Experts of a small language model: 10 layers.
Below are experts of layer 6 (counted from 0) of a mixture-of-experts language model. Rows are named router (the router's row for the expert), down (a neuron's output weights, with its number) and show model dimensions 0-255. Each number is 128 + 24 x the weight over its row's rms, rounded and kept within 0 to 255.
Before each expert's rows: "comes before" lists some tokens at least twice as common just after its tokens as in all text; "raises" lists some tokens whose logits its average output raises strongly, later layers aside. This comes from a sample of Wikipedia text that the model never trained on. Tokens count by the router's weight.

# expert 13
comes before: "| ", "|", "-", "The", "==", "- "
raises: "The", "In", "-", "S", "D", "P"
router [124 153 159 133 134 154 142 104 158 143 120 122 106 127 126 143 136 140 105 138 108 123 112 149 128  83  84 113 117 101 125 164 104  85 116  92 129 150 159 140 144 124 118 118 150 103 160 135 144 116 113 117 101 118 128 134  80  93 120  93 112 140 146 120 134 101 126 130 122 149  78  84 159 140  96 127 191 133 154 152 148 102 145 131 134 152 126 102  90 135 144 121 153 114 123 167 138 104 102 151 114 149 129 115 172 142 165 147 127 149 115 112  88 113 104 112 128  78  77  95 138 120 134 153  78 100 147 112 122 124 154 116 130 148 106 104  93 110 145 137 117 108 125 124 146 156  96 100 127 120 140 105 160 130  82 115  92 122 114  97 167 152 108 125 148 154 122 122 142  98  78 144 140 139 118 131 158 120 116  87 152 157 123 150  62 102 120 118 132 124 125 112 142 150 120 112 167 127 129 162 179 115 130  94 137 126  95  98 130 157 115 101 148 143 144  96 151 136 144 129 126 146 130 102 102 158 148 150  76 134 150 125 135 128 115 153 105 130 110 147  71 159 185 150 133 196 158 154 100 113 123 182 108 127 107  68]
down0 [122 166 119 120 114 146 139 152 128 131 110 110 120 109 151  28 140 103 100  73 104 142 126 114  83 100 150 129 155 157  88 143 135 100 109  97 136 111 171 113 105 121 125 104 114 101 156 135 147 141 113 123 115 139 124 152 130 138 193 122 112  89 140 132 131 105 105 131  82 158 180 116 146 133 139 121 107 155 128 122 119 118 101 117 166 180 128 166 142 193  81 135 149 102 116 151 110 134 131 147 153 111 121 123 159 136 142 173  87 153 126 178 127 128 149 112 142 100 117 108 169 157 120 157 119  83 152 156 123 164 155 134 137 124 104  94 127 132 168 116 115 128 128  78 164 153 119 147 128 123 134 133 115 136 128 129 137 126 115 134 118 152 181 123 121 132 149 157 116 111  77 111 127 130 102 132 180 122 136 124 159 132 120 139 112  94  91 117 148 142 129 142 151  73 136 150 107 142 100 137  85 139 110 153  79 151 105 133 120 139 117 138 127 104 147  95 149 123 125 110 154 138  94 137 128 161 169 121 118 121 137 133  83 140 109 141 107 157 111 124 123 108  77 120 117 129 154 184 115 103 130 148 151 126 143  92]
down1 [157  98 136 149 140 148 115 139 124 142  92 175 144 124 120 118 114 140 138  90 144 113 119 107 118 114  89 118 110 145 100  96 130 114 112 203 138  97 122 154 148 160  87 130 161 105 126 136  96 135  64 120 122 140 149 139 113 129  94  96 103  97 109 127 150 108 134 102 150  93 126  66 157 141 127 133  98 138 103 106 147 134 184  90  94 143 125 109 131 131 151 137  66 133 144 121  82 169 109 136 134 146 124 142  79 116 112 173 158 124 137 136 105 162 116 170 148 136 100 137 102 164  90 117 125 159 113 117 128 126 137 122 138 133 123 148 153  88 149  95 143 131  97 117 152 121  90 123 131  85 140 138 155  73 147 116 120 167 156 150 197 155 138 142 169 121 142 136 146 127 176 161 120  63  91 147 178 109 111  85  97 140 131 100 125 121 117 125 145 119 141 142 136 107 154 124 189 113  99 117 126 157 114 166 117 113 128 136 133 155 135 133 128 134 154 137 138  91 113 140 138 152 126 133  82 156 120 101 141 127 128 121 144 138 161 126 149 131 109 122 109 116  95 109 145 156 101 116 105 157 118 132 114 123 118 119]
down2 [131 168 139 119  87 104  96 136  51 140 139 110 123 137 165 174 120 149 156 132 105 120 115 174 108 142 137 136 173 178 134 134 142 123 113 124 116 116 127 149 121 108 134  94 169 127 140 130 125 116 133 147 127 145  98 138  90 156 145  99 145 117 148 124  99 138 105 127 141 138 149 119 138 158 113 122 122 137 144 112 116 116 101 169 148 104 135  95  94 138 112  64 114 111 131 128 138 142 149 124 144 114 129 140 180 116 132 155 114 163  92 108 130 118 115 180 146 161 103 120 124 103  89 165 129 121 129 110 124 127 144 117  83 133  71 102 114 125 133 196 122 120 109 106 110 172 104  92 164 120  98 138 168 178 124  74 120  52  81  73 110 169 115 119  86 155 132 110  96  76 112 137 158 140 128 133 117 147  86 157 152 117 154 160 136 153 126 151 102 111 106 112 120 146 147 153 116 155 131 121 147 112 156 120 158 107 130 119 162 151 120 128 113 103 134 141 118 115 147 149 103 138 171 130 116 114 103 136 140 121 160 149 122 132 147 119 141 134 125 128 146 152 140 133 122 139 120 107 112 136 102 197 164 110 137 101]
down3 [110 122 142 122 139 179 130 126  95 132 120 126 162 119 142 147 131 127 121 144 133  57 124 134 137 128 100 118 156 119 149 148 113 137 125 115 129 115 153 137 166 103 123 139 119 126 164 125 111 110 124 171 136 142 132  88 130 131 105 112 136 105 162 145 108 126 145 123 126  98 141 129 141 140 118 165 122 118  87 155 122 142 176 110 184 154 122 184 105 120 147 154 116 115 133 147 104  93 140  97 102 152 150 108 118 104 133 119 138 106 105 138 136 122 167 124 141 191 124 151  95 152 134 113 135 105 111 147 133 134 109 169 145 107 140 127  56 122 158 115 135  93 112 172 132 119 169 137 117 125 190 130 143 152 126 110 140 123 156 139 152 125  98 113 113 108 156 121 144 128 120 186 111 149 150  99 111 141 121 153  83 115 156  97 121 140 115 129 123 133  98 129 142 135 143 149 125 162 169 176 134 104 125 121 150 208 133 159  78 119 143 111 112 154 193 175 110 116 170 108  83 111 152 168 115 123 159 129 162 130 136 146  94 126 140 138 139 118 131  85 128  97 102 156  75 123 115 116 136 174 113 137  96 163 129 165]
down4 [ 81 145 121 122 175 156  69 160 115 163 145 135 134 124 157 194 179 118 140 121 121 124 133  84 159 106 126 107 117 123 136 133 122 161 111  99  90 106 142 154 125 167 143 162 119 118  99 146 137 169 115 116 126 125 124 111 139 135 111 164 139 141 171  93 112 109 118  98 123 177 134 132 124 118 150 162 149  94 102  93 134 104 160 108 110 158  92 136 158  98 157 107 100 119 114 132 114 107 101 122 103  91 166 129 126 148 126 106 131 129 163 129  96 112 114 137 153 111  61 134 117 112  87 161  94  83 196 115 133 126  99 128  90 131 135 127 147 131 144  89 157 134 106 168 148 143  98 109 112 120 105 113  86 154 114 120  95 119  72 136 144 145  97 115 174 144 160 119 115 121 139 178  95 117 112 117 141 136 105 137 108 119  99  72 150 127 142 152 137 112 137 151 147 139 133 120  95 142 105 119 147 114 156 145 136 128  99 149 134 115 143 131 127 136 145 139 146 149 158 116 138  95 118 128 141 172 126 124 123  73 123 146  84 160 122  95 134 167 127 101  95 152 140 125 114 123  76 117 142 110 134 159  96 132 122 130]
down5 [151 104 107 105  76 152 117 126  90 122 138 150  87 116 114  83 127 109 133 113 134 115 158 187 123 161 113 138 131 126 127 117 106  53 134 127 158  92  99 149 147 120 166 153  73 128 167 114 135 158 125 155 125 108 140 178 149 147 107 130 117  96 121 119 139 128 120 134 131 130  86 141 133 169 134 123 150 116  90 110 109 100 116 106 124 152 100 127 122 129 146 118 145 140 113  98 148 106  90 120 103 139 161 120  73 132 145 129 128 119 104  97 119 150 122 137 100 146 105 130 118  95 116 148  67  82 119 116 113 136 128  99 121 133 128 117  86  95  78 151 101 108  96 161 126 135 177 128 129 107 142 135  89 126 128  93 154 160 110 108 150 117 115 140 132 135 145 131 125 112 135 179 115  87 164  87 118 141  58 101 115 176 140  85 121 152 120 154 107 115 128  93 138 121 160 115 146 101 139  96 167 144 122 140 169 110 135 112  79  85 105 140 164 117 131 139 107 158 120 124 129 151 155 165 196 141 113 120 141 145 106 125 143 113  81 110 122 123 133 112 131 117 117 126 146 119 160 133 118 128 163 135 149 145 113  97]
down6 [145 122 131 125 112 105 125 103 124 143  94 157 126 126  99 139 170 203 117 125 107 128 149 128 144 172 154 118  87 179 127 105 144 140  86 101 161 127 146 182 100 178  91 119 170 117 136 156 124 158 134  97 127  91 142 154 133 107 126 143 133 103 143  90 135 156 172 141 117 109 117  71  89 156 108 106 179 131  97 115 113 137 125 143 156 119 134 111 173 137 146 133  99 155 108 170 169 172 141 175  99 120 184 148 119 165 155 132  95 120 117 149 142 144 124 131 134 157 132  99 163 105 155 151 135 164 100 144  97 142  92 111 134 144 121 145 131 114 132 132 143 145 135 127 152 142 133 130 138 123 124 121  97 125  91 126 148 140 111 148 157 150 133 116 153  99 100 132 154 164 137 102 131  78 144 151 100 165 132 142 129 136 100 131 139  87 141 116 106  93 137 170 129 119 155 146 156 129 144 126 100 136 138  90 149 124 118 115 108  85 123 125 132  86 139 135 133 157 105 110 124 176 108  85 177  95 104 126 119  98 100 122 119 152 156 122 129  98 132 165 151 148 150 143 141 173 113 153 171 129 159 110 126 135 120 138]
down7 [137 125 125  96 129 103 100 124 108 149 146 153 128 151  68 125 156 124 149 132 122 140 133 102  89 151  89 112 123 141 135 126  97 142 122 109  99 144 137 156 112  93 108 135 124 100 118 132 130 158 102 125 121 143 154 111 179 120 138 151  99 150 156 119 120 122  56  85 167 188 147 124 124 135 133 142 156 129 112  96 105 165 104 138 119 118  87  95 161 161 126 122 164 151 138 115 135 101 157 138  77 139 164 142 148 172 167 121 124 150 127 139 124  96 128 104 106 121 115  94 132 137 139 117 156 106 143 161 185 145  91 141 135 103 125 111 142 106  91  63 141 133 121 108 113 103 145 146 169  96 126 101 135 104 149 113 142 152 101 128 178 139 134 123 149  85  65 116 117 118 125 157 121 104 151  90 128 144 152 123 135 171 117 124 103 148 131 125 117 107  92 142 161 163 157 120 114 134 113  99 167 137 155 144 115 137 166 118 156 116 163 114 157 135 111 132 138 121 167 107 145 117 118 122  87 130 117  71  99 125 157 179 112 123  93 142 135 147 122 126 138  93 186 112  87 158 125 125 131  82 133 122 145 121 129 132]
down8 [107 128 100 166 129 109 131 147 144 132 154 108 124 138 150 186 174 152 184 112 130  97 104 144 172 119 175  99 105 115  97 118 122  93 104 178 133 135 146 118 130 166 127 108 132 152  93 117 126 113 128 126 122 142 140 137 111 119 163 140 129 128 101 104 162 153 159 125 116 118 115  97 114 142 124 172 109 156  85 123  69 132 149 126 123 120 142  76 174 125 113  81 112 147 163 150 130 162 112 172 143 133 133 134 103 154 122 152 148 154 121 103 129 116 171  92 126 148 113 108 181 172 119 139 157 126  97  93 152 138 127 158 104 122 103 136 138 117 134 117 161 126 131 133 127 104 165 116 108 134 137 102 124 164 157 155 140 113 132 150 101 134 165 131 153 143 130 141 131 138 133 141 104 133 186 115 134 110 130 153 136 116 193  99 120 150 145  95 134 153 141 165 147 196 148 104 111 107 109 163 134 115 129 140 133 139 144 143 164 122 144 109 131 115 143 129 104  96 114 122 125  98 142  60  87  88 101 122 164 151 119 137 104 117  92 147 147 130  96 141 132  76 182 109 116 146 119 131 104 121 101 143  86 106 129 111]
down9 [121 155 123 144 153  95 149 169 147 117 114 111 120 150 104 177 163  82 141 156 146 161 156 106 148 115 139  97 116 139 110 152 119  99 101 188 118 137 136  78 120  92 110 109 151 130 102 138 128  94 110 130 126  95 109 108 141 132 154  93 157 148 142 161 114 132  87 167 130 123 143 113 129 102  99 156 169 136  91 122 119 150 133 138  83  94 112 137 155 167 156 135 116  99 144  92 118 140 155 149 103 164 139  93 126 144 149  99 111 117 127 158  93 137  97 126  85 192 142 141 127 140 118 136 153  91 129 120 153 149 164 128 135 132 118  95 130 131 153  87 172 134 165 118  91 142 110 169  96 130 159 100 129 140 100 132 143 129 129 151  84 134 101 139 142 109 134 163 107 113 105 111 145 146 121 115 112 109 114 106 127 118 138 141 125  98 152 138 115 145 130 161  99 109 126 158 196  90 118 146 145 112  97 125  93 145 139 104  90 101 112 120 113 145 146 160 119 115 114 139 135 109 175 134 122 145 153 134 101  71 128 108 166  99 128 169 110 103 106 160 122 110 125 115 124 108 122 141 122 160 174 135  96  63 152 134]
down10 [107 130  82 116 107  97 155 122 143 113 138 154 145 160  97  76  82 115 121 144 124 134  80 141 150 157 115  90 144  86 131 148 108 132 108 100 131 111 136  87 166 140  69 132 101 142  95 176 111 119 146 140 133 126 114 135 142 127 116 142 122 140 132 121 182 150 138 145 149 104 102 124 110 181 113 120 106 165  84 144 156 117 155 183 130 149 135 149  78 159 148 182 140 143 127  80 112 132 136 109 143 144 172 114 138 118  95 138 173 107 134 111 160 132 145 132 130 161 117 124 160 155 133 132 129 129 131 149 140 143 147  74 124 136 180 117 159  96 110 106 127 148 117 114 128 163 119 137 121 168 143 114 106 149 142 142 208 138 101 121 124 163 116 121 156 134 134 124 112 127 100 136 137 118  76 139 163 152 175 138  80 133 114 125 161 140 130  85 133 171 128 139 110 140 158 150 132 102 126 128 135 108 146 157 138 133 145 155 102 100 118 125 108 156 114 167 140 100 106 127 117 133 153 102  94 121 117 100 137 116 119 139 118  83 111 148 148 135 119 141  88  85 128 143 133  78 145 117 119 110  90 168 150 156 148 133]
down11 [117 130 131  74 105  72 120 106 135 135 146 103 143 132  94  85 143 109 110  96 155 114 142 132  59 144 140 131 148 137 128 157 137  96 145 123 127 120 114  95  71 127 148 165 157 141 159 100 153 107 143 169 115 111 162 120 128 132 125 101  74 123 123 132 105  93 123 105 124  78 105 154 114 130 143 144 133 139 144  94 157 127 128 107 121 126 141  99  86 121 131 140 106 164  82 144 167 140 146 132 162 126  83 128 135  92 118 127 161 106 115 145 133 150 110 139 129 142  80 109 147 100 129 112 167 139 145 132 125 123 138 163 141  84 110  66 119 144 109 147 156 128 117 153 127 118 114 119 152  94 158 149  94 173 160 170 148 143 165 118  83 146 139 106 116 132 155  89 135 144 119 126 174 180 136 126 107 137 125 143 161  93 117 153  87 122 116 154 100 143 112 126 119  99 149 185 136 135 142 129 119 124 155 120 104 140 129 129 158 158 161 165 132 159 102 171 133  90 113 127 182 147 151 110 118 123 113 144 138 145 115 124 153 118 137 118 111 113 173 111 120 139 124 139 179  99 112 158 104 117 146  79 121 100 101 132]
down12 [107  82 167 142 157  97 130 112 136 135 179 138 148 112 113 198  97 114 142 124 167 156 107 130 120 118 135  92 106 128 135 109 156 145 125 125 179 118 177 105 144 113 126  88 105 148 129 145  78  96 156 161 113 109 132 149 133 107 112 132 118 149 127 118 163 131 109 154 150 147 140 122 137 136 120 103 144  99 136 153 133  78 132 153 147 139 102 102 120 159 129 156 106 155  99 112 173  96 119 128 159 140 155 182 132 173  92 117 123 111 179 152 117 110 111 119 123 113 139 124 152 139 128 154 143 172 114 126 126 138 106 113 131 108 146 117 126 148 123 115 137  99 158  80 101 103 160 133 149  63 140 102 100 142 119 126 139 137 143 106 100 118 109  78  92 112 130 128 167 125 115 117 124 139 124  78 114 132 149 132 132 106 141 145  63  98 142 126 152 132 168 111 139 114 178 103 141 152 126 169 159 142 120 153 102 143  93 141 169 170  97 136 176 121 129 106 154 119 105 137 164 142 133 149 104 144 122  97  99 124 100 159 102 127 117 123 107  97 102 155 114 117 119 125 130 106 110 114  84 140 117  95  82  92 155 112]
down13 [150 140 122 118 153 181 140 124 116  97 127 170 127  98 141 109 146 134 129 112 119 143 126 156 130 141  97 122 101 124 125 130  91 120 105 165 123 121  79 105  66 113 110 185 134 146 148 132 132 124 170 131 122 141 107  95 101 157 102 136 142 115 155 134 106 113 122 101 121 163 122 142 101 165 131 116 144 168 125 170 178 111 154  58 114 104 133  92 140 149 121 133 135 117 127 150 135 146 135  86 138 109 106 147 113 171 142 138 138 139  87 135 148 116 135 159 151 160 119 122 153 128 109 137 179 139 111 118 129  84 154 158  80 143 162 111 145 150 160 153 162 154 163 112 171 140 106 122 127 121  89 106 126 153 100 123 134 130 132  82  76  88 136 132 111 158 119 111 161 120 124 145 165 114 132 150 133 122  97  98 121 149 117 160 132 187  82 134 151 158 109 160 151 153 170  83 143 120 126 164 183 141 155 145 123 107 133 111  95  77 134 128 123 113 138 114 121 150  73 150 136 121 152 136 135 123  83 155  96  99 130 104 114 129 132 115  82 132 108 166 125 136 136 120  99 160 131 117 128 124 151 144 146 153 134 151]
down14 [121 130  75 138 134 115 127 152 142 158 141 117 145 139 129 177 113 147 166 128 142  80 137  90 146 138 148 104  90 118 111 152 151 119 144  94 132 151  80 134 128 138 107 125  97 152 101 172 117 112 129 109 135 142 102 127 122 129 126 137 122  93 153 108 106 125 109 160 135 125 110 148 110  96 127 130 102 149 104  81 170 133 109 142 128 131 149 141 109 155 132 146  94 116 132 133 188  96 133 114 135 129 127 136 178 116 137 139 126 133 161 137 170 113 119 137 118  87 125 140 175 110 123 104  83 110 123 182  97 120 139 127 155  70 124 114 142  78 171 105 110  74 133 148 151 118 137 130 169 114 167  91 139 122 123  77 111 130 127 184 135 141 112 146 121 118 141 178 140 125 125 125 131 131 101 121 148 127 110 126  80 110 139 144 122 177 134 116  78  89 116 112 105 119  96 147 115 119  98 127 135 111 148 141 162 174  97  77 172 135 122 119 137 112 171 140 166 120 192 104 128 160 148 114 155 122 110 127 149 157 139 161 144 120 132  66 133  90 117 145 136 118 137 145 120 135 152 113 161 125  76 133 157 136 135 106]
down15 [148 135  79 127  87  95 130  91 138 166 144 151 110 122 176 123 133 132 129 129 118 123 121 110  79  85 138 123 148 155 151 124 124  97 104 150 138 116 152  92  98 111 150 166  44 133 161 120 109 128 122  83 139  98 141 123  85 130 159 137 104 102 121 143 108 129 148 171 152 108 113 126 127  57  99 108 136 148 119 143 146 131 117 100 114 120 113  89 167  76 148  98 101 116 127 104 134 121 162 159 160 159 120 109 138 174 164 145 142 124 167 196 152 124 109 157 113 109 152 117 117 102 119  95  83 135 114 112 129 120 105 131 132 114 109 147 136 131 103 116 162 110 162 195 121  96 140 126 101 104 147 102 151  86 118 174 130 141 111 101 139 164 162 110  94  90 151 105 113 128 118 103 134 113 130 132 146 146 153  93 107 128 142 121  90 120 130 141 112 131 117 144 164 123 119 125 121 146 152 136 120  77 135 114 134 109 143 103 137 145 104 117 132 145 138 136 119 111 107 129 125 101 142 150 121  94 143 151 126 143 122 123 107 132 191 158 134 120 205 118 103  84 117 127 152 118 152 134 100 110 116 118 135 113 120 122]
down16 [110 122 105 135 153 163 125 103 134 176 127 156 114 145 129 107 139 129 120  99 103 133 112 168 144 143 117 126  87 143 173 120 105 171 154 141 133 166 133 155 146 177 127  90 151 166 144  89  89 108 114 107 159 130 123 131 118 151  82 108 136 115 117  77 133 121  99 137 103 111 136 134  81 128 154 147 123 121 154 124 105 128 170  92 107 174 120 135  89 121 103  89 158 171 145 194  89 143 124 156 115 163 140 131 109 137 115 165 164  93 146 130 136 141 142 160 143 152 106 149 113 137 135 124 160 138 126 127  87  84 113  95 124  88 128 130 132 148 133 125 144 120 128 119 135 160 149  78 132 153 130  89  96 103 131 141 142 139 131 157 134 140 146 117 126 156  89 163 119 172 183 166  98 124 129 108 122 116 145  91 107 154 121 105 157 131 146 139 131 153 130 135 115 116 157 119 120 115 106 140 119 110 149 182 103 103 125 171 163 112 132 155  94  84 168 127 124 109 135  89 128 158 170 152 122 133 125 133 128  87 131 135 108 114 118 114 147  85 144 126 155 104 160 158  98 165  97 117 100 144  89  87 132 113 148 135]
down17 [ 87  80 106 163 119 164  89 111 142 147 129 104 139  88 107 105 134 116 170 160 111 102 138 126  85 112 125 119  92 102 158 158 147 159 161 141 135 124 138 140 146 123  84 130 130 166 107 138 116  93  67  74 167 142  99 141 126 120 119 140 132 137 142 107  97 118  94 125 162  99 117 128 147  98 135 107  83 161  99 164 142 100 125 116 127 149 101 128 104 134 145 129 148  82 126 138 106 147 102  90 130 122 150 115 121 138 144  68 100 174 132 107 150 131 145 154 112 100 132 116 146 141  96 132 134 118 135 112 173 115  87 146  84 133 175 160 145 136 135 154 133 141 108 131 120 157 120 112 117 146 127  74 100 127 100 132 138 158  78  97 111  96 173 140 194 131 155 161 126 143 124 146  89 118 138 154 121 134 109 126 131 118 142 144 139 124 119 143 136 136 139 154 129 116 133 147 152 113 100 123 118 119 120 170 128 131 150 180 102 119 133  97 136 166  94 153 153 120 123 169 140 154 109 137 113 144 156 154 108 150 151 120 144 160 139 115 139 165 138 136 107 144 127 133 122  64 146 172 143 120  92 103 124 173 151 169]
down18 [ 92 135  78 115 131 144 148 130 137 149  96 103 143 169 126 153 152 136  83 115 139 130 100 119  98  95 102 125  82  99 140 132 140 113 142 139  98 140  95 158 138 137 132 110 143 123 132 116 120 189 165 118 114 133 119 131 191 123 147 110 153 131 148 134 171 133 140 111 105 152 175 107  94 145 144 131 162  94 110 121 145 127 109 178 136 125 120 109 172 142 108 116 132 119 114 108  81 137 130 132 135 131 182 134 138 157 140 153 142 157 130  94 114  94 122  87 116 133 119 144 169 105  90 109 123 131 140 163 140 138 126 122 194 109 157 161 112 131 144 108 175 160 163 112  92 118 152 127 142 173 167 116 113 151 148 133 131 112 131 131 120 139 126 161  78 175 115 126  87 114 119 135 149 107 164 131 163 104 117 137 169 109 151 153 148 117  83  92 112 120 145 124 108 115 106 141 116 106 150 140 139 151 157 123 105 102 142  96 100 123 124 108  78 138 176 154 133 150 104 112 107  98 118 101  89 117  98 113 137 134 194 115  79 144 145 125 125 122 142 148 122 131 146 131 108  95 111 115 182 114 170 129 145 158 146 131]
down19 [115 111 112 105 118 158 127 153 130 142 139 119 120 137 112 142 131 138 111 119 155 104 126 135 157 132 142  97 141 133 141 126  83 113 141 124 119 184 148 156 110 140 138 119 115 160 166 101 137 156 112 138 162 103 153 158 103 153 146 124 106 159 120 152 149 124  70 112 136 121  62  96 112 134  91 136 101 119 161 135 131 165  97 155 140 169 109 136  93 126  73 111 184 119 134 106 125 105 126 121 159 155  93 122 108 111 100 114 126 154 126 184 120 137 113 114 167 144 150 110 168 117 139 121 116 110 109 165 145 140 125 145 165 101 124 125 111 136 137 111 172 134 126 113 143 117 138 126 162 147 119  87 105 169 114 146 133 126 109 143 169 191  98 117  96 122  97 139 135 103 141 144 172 177 147 152 178  94 121  92 126  91 108 132 137 106  98  91 112  81 136 129 115  80 113 114 163  99 175 109  96 100 133 118  85 140 133  99 136 109 124 127 137  97 151 127 137 121 147 102  93  94 107 160 152 139 158 112 118  91 134 152 157 116  89 158 118 149 150 134 151 125 138  73 117 148  98  84  98 131 135 135 147 154 140 130]
down20 [161 123 149 156 122 130 160 158 126 105 117  94 159 151  96 170 148 145 126 148  89 137 153 113 106 125 203 148 123 126 149  94 140 174 106 145 150 103 122 102  98 124 106  91 143 114 129 123  93 123 137 135 110 145 149 106 114 116  91 138 113  92 144 158 109 103 130 157 124 149 115 155 112 136 156 128 100 142  97 138 124 108  98 136  82 133 131 119  77 135 147 164 117 122 109 130 154 104 130 112 177 111 130 137 131 188 104  82 100  86 127 152  80 128 126 118 159  78 131 151 131 126 114  90 140  97 115 150 138 134 144 103 149  93 203 139 121 117 167 181 128 132 106 147 108 117 108 139 126 140 101 108 146 125  95 124 129 139 141 160 107 129  94 102 114 127 132 110 128 102 121  98 111  96 151 124 180 100 134 111 158 142 133 121 157 123 152 127 185 168 122 127 104 119  88 108 110 118 113 136  88 111 145 120 111 162 109  89 109 120 121 176  95 130 141 116 150 128 132 110 152 123 116 137  89 190 112 114 149 129 117 124 134 157 133 130 119  99 185 120 108 188 135 167 139 166 114 147 112 113 116 105 135 119 125 142]
down21 [118 130 139 172 162 144 140 124 116  94 126 109 155 142 156 148 138  83 107 148 120  79 105 157 114  95 137 108 115 128 144  89 159 128 171 108 138 112 138 106  79  89 134 144 105 167 150 116 102 119  95 171 140 120 134 109 106 123 128  92 101 113 120 134 139 107 117 117 159 148  95 173 131 130 118 121 121 162 158 107 148 102 148  93 138  83 106 138 155 149 151 116 142 125 128 157 141 122 127  87 145 127 114 108 103 144 116 153 140  70 131 140 131 155 105 112 115 139 132 104 120 117 108  80 139  75 121 114 141 110 149 107 135 109 135 116 166 118 144 117 173 137 107 121 133 160 139 171 140 132  65 148 106  95 139 135 114 130  75 113 160 141 108 106 134 149  87 188  94 142 114 142 164 127 140 104 141  90 131 107 116 147 141 109 136 140 125  91 119 147 137 150 103 133 114 104 159 110 128 159 148 103 138 187 151  68 112 132 149  96 147 151 135  92 166 125 128 113 142  81 120  82 177 173 120 111 122 145 135 147 160  95 141 137 138 188 153 113 103 122 146 122 168 116 144 127 156 130 101 102 137 127 117 115 134 168]
down22 [144 123 120 111 149 150 123 140 118  97 185 120  96 124 126 145  90 114 109 120 118  60 121 146 141 142 152 119  94 156 119  99 139 114 146 132 121 130 135  71 122 119 144 156 124 129  97 138 137 129 168 154 126  96 156  93 131  88 124 149 161 149 157  98 158 113 137 107 100 116 110 101 131 102 115 148  94 178 146 127 131  92 130 146 138 131  83 138 152 138 134 172  94 113 106 133  89 112 186 121  99 112 143 152 103 135 117 106 162 149 125 123 150 135 153 105 111 123  88 145 112 180 161 131 153 128 155  67 101 115 152 124 113 124 134 135 126 106 143 128 131 127 144 131 130 125 154 123 143 141 105 158 109 118 124 164 136 118 128 164 126  76 107 103 171 119 136 133  94 136 118 100 133 165 106 106 136 102  97 112 142  87 151 106 113  89 154 117 145 129 114 113  87 150 112 138  64  94 143 125 137 108 118 107 144 145 135 114 121 193 147 135 145 156 141 131 138  86 157 109 120 111 161  89 110 135 131 171  77 114 137 138 108 126  82 135 173 153 104  72 135 145 112 159 154  73 162 136 131 126  97 127 115 143 156 107]
down23 [127 100 138 169 123 139 127 110 130 141 102 208 174 172 138  73 112 127 158 157 111 155 139 141  92 140 125 139 102 107 135 127 144 151 147  82 125 117  88 162 128 125 130 125 128 118 141 139 129 136 110 155 138 131 118 118 103 149 130 108 130 134  94 174 137 147  75 150 110 138 134 110 125 168 152 118 139  89 155 121 138 138 150 159 143 141 113 135  91 122  85 151 174 116 108 128 123 173 155 153 171 110  99 100 102 100  72  89  96 155 133  93 103 157 107 135 132 121  91 129 147  84 129 105 137 203 156 113 105 100 134 140 154 141 100 117 109  69 126 117 156 106 123 155 109 138 119 142  84  99 145 111 151  99 102 169 117 120 114 159 106 151 156 153 131 134 120 116 104  91 163 134 142 140 129 126 130 121 117 138 140 165 123  92 101 141 105 128 129 139 112 103 165 114 134 135  99 115 164 127 156  99 132 165 140 138 139 133 105 135 120 151  99 140 155 126 132 143 124 121 134 170 159 130  72  73 125 121 166 148 172 144  96 132 122  88 174 129 144  89 133 120 134 121 114 126 146 113 132 121 138 129 131 132 161  87]
down24 [106 120 110 155  95 140 123 164 134 143 168 143 146 132 138 168 154 132 161 125 146 145 173  93 164 140 132 110 118 102 136  98 118 124 155 101 137 120 160 114 154 140 110 129 150 167 128 138 125 127 113 145 113 154 126 119  88 160 119 123 136 155 107  99 102 123 153 131 133 142 159 103 175 146  97 127 124 197  76 127 110 118 112 149 127 169 133 159  83 142 141 156 153 131 127  77 115 151 137 107 127 150 116 172 128 142 135 122 150 123 180 132  96 147 126 108 130 133 114 156 128 139 164 155 113 143 120 116 159 104 139 133  99 127 131  93 135 145 137 115 152  98 146 196 148 165  83 146 144 110 123 121 161 140  78 146 135 154 132 149  98 167 147 166 150 131 115 127 117 130 119 169 159 102 115  87 151  92 140 101 132 111 123 141 148 134 108  93 146 114  99 140 165 130 128 135 166 115 150 134 102 105 108 122  95 137  99 109 102 117 106 121 153 160  83 145  79  87 113 167 149 126  75 151  92 169 140 140 106 163 110 175 139 123 138 169 137 117 137 144 147 168 119  96 151  89 109 124 134 129  96 160 108 173 149 132]
down25 [141 125 119  99 108 110  84 108 126 127 121  87  99  57 135  63 120 116 150 104 116 136 115 110 127  96 126 117 132 106  96 112 133 162 138 144 118  88 150 121 155 105 125 144  88 137 108 129 120 131 123 148 130 142 132 131 147 126 154 104 180 114 133 123 155 107 182 115 133 159 131 128 126 102 166 121 140  88 118  87 118 150 146 105 146 115 132 108 102 142 126 126 129 122 145  97 135  95 122 135 131  98 143 131 149 128 113 122 131 142 174  98 150  96 102  96 132 124 120 133 134 141 110 161 136 110 126 133 121 130 131  77 159 109 103 131 117 122 148 134 142 149  87 172 183 120 140  70 155 136 135  83 167 118 125 146 114 115 146 107 164 172 116 100 133 120  81 100 149 111  97 124 153 138  66 118 170 142 139 106 164 136 116 185  91 149 172 117 138 124 127 137 146 128 176  98  92 118 115 134 130 179 101 163 142 158 146 122 107 112 124 143 132 111 151 129 156 147  89 121 118 129 122 144 112  98 125 126 143 102 136 140 143 122  84 150 154 145 124 156 119 103 137 100  50 139 173 142  88 126 173 174 122 154 136 113]
down26 [124 153 135 122 112 142 135 145 147  92 127 124 125 124 136 125 149 184 155 116 108 104 134 135  94 131 118 113 117 126 172 115 130 152  93 122 141 135 120 116 124 158 143 124 130 128 107 122 106 115 158 128 147 147 110  87 159 106 130 177 160 130 153 119 119 100 105 147 116  86 106 100 135 142 164 102 163 143 118 115 166 101 150 156 172 138 135 143 157 101  99  95 144  99 105 134 175 149 107 120 158 149 159  91 128 140 141 102  88 128 141 101  97 102 168 120 111 115 120 105 148 116  83 120 167 137 104 114 120 138 115 140 102 105 159 119 115 138  97  81 162  91 119 128 171 142 116  99 157 121 113 151  94 107  96 179 131 134  88 126 132 136 141 153 117 100 132  64  90 154  77 118 138 153 141  59 137 143  87 122 102 144 131  93 119 153  99 150 151 142 177 153 110 163 130 113  58  82 115 119 155 167 112 144 187  80 121  99 137 109 138 134 139  87 134 126 110 146  97  93 137 121 104 121 179 100 128 117 119 110 123 157 109 138 120 132 153 113 131 142 124  96 144 128 146 112 106 106 121 120 122 120 111 131 150 136]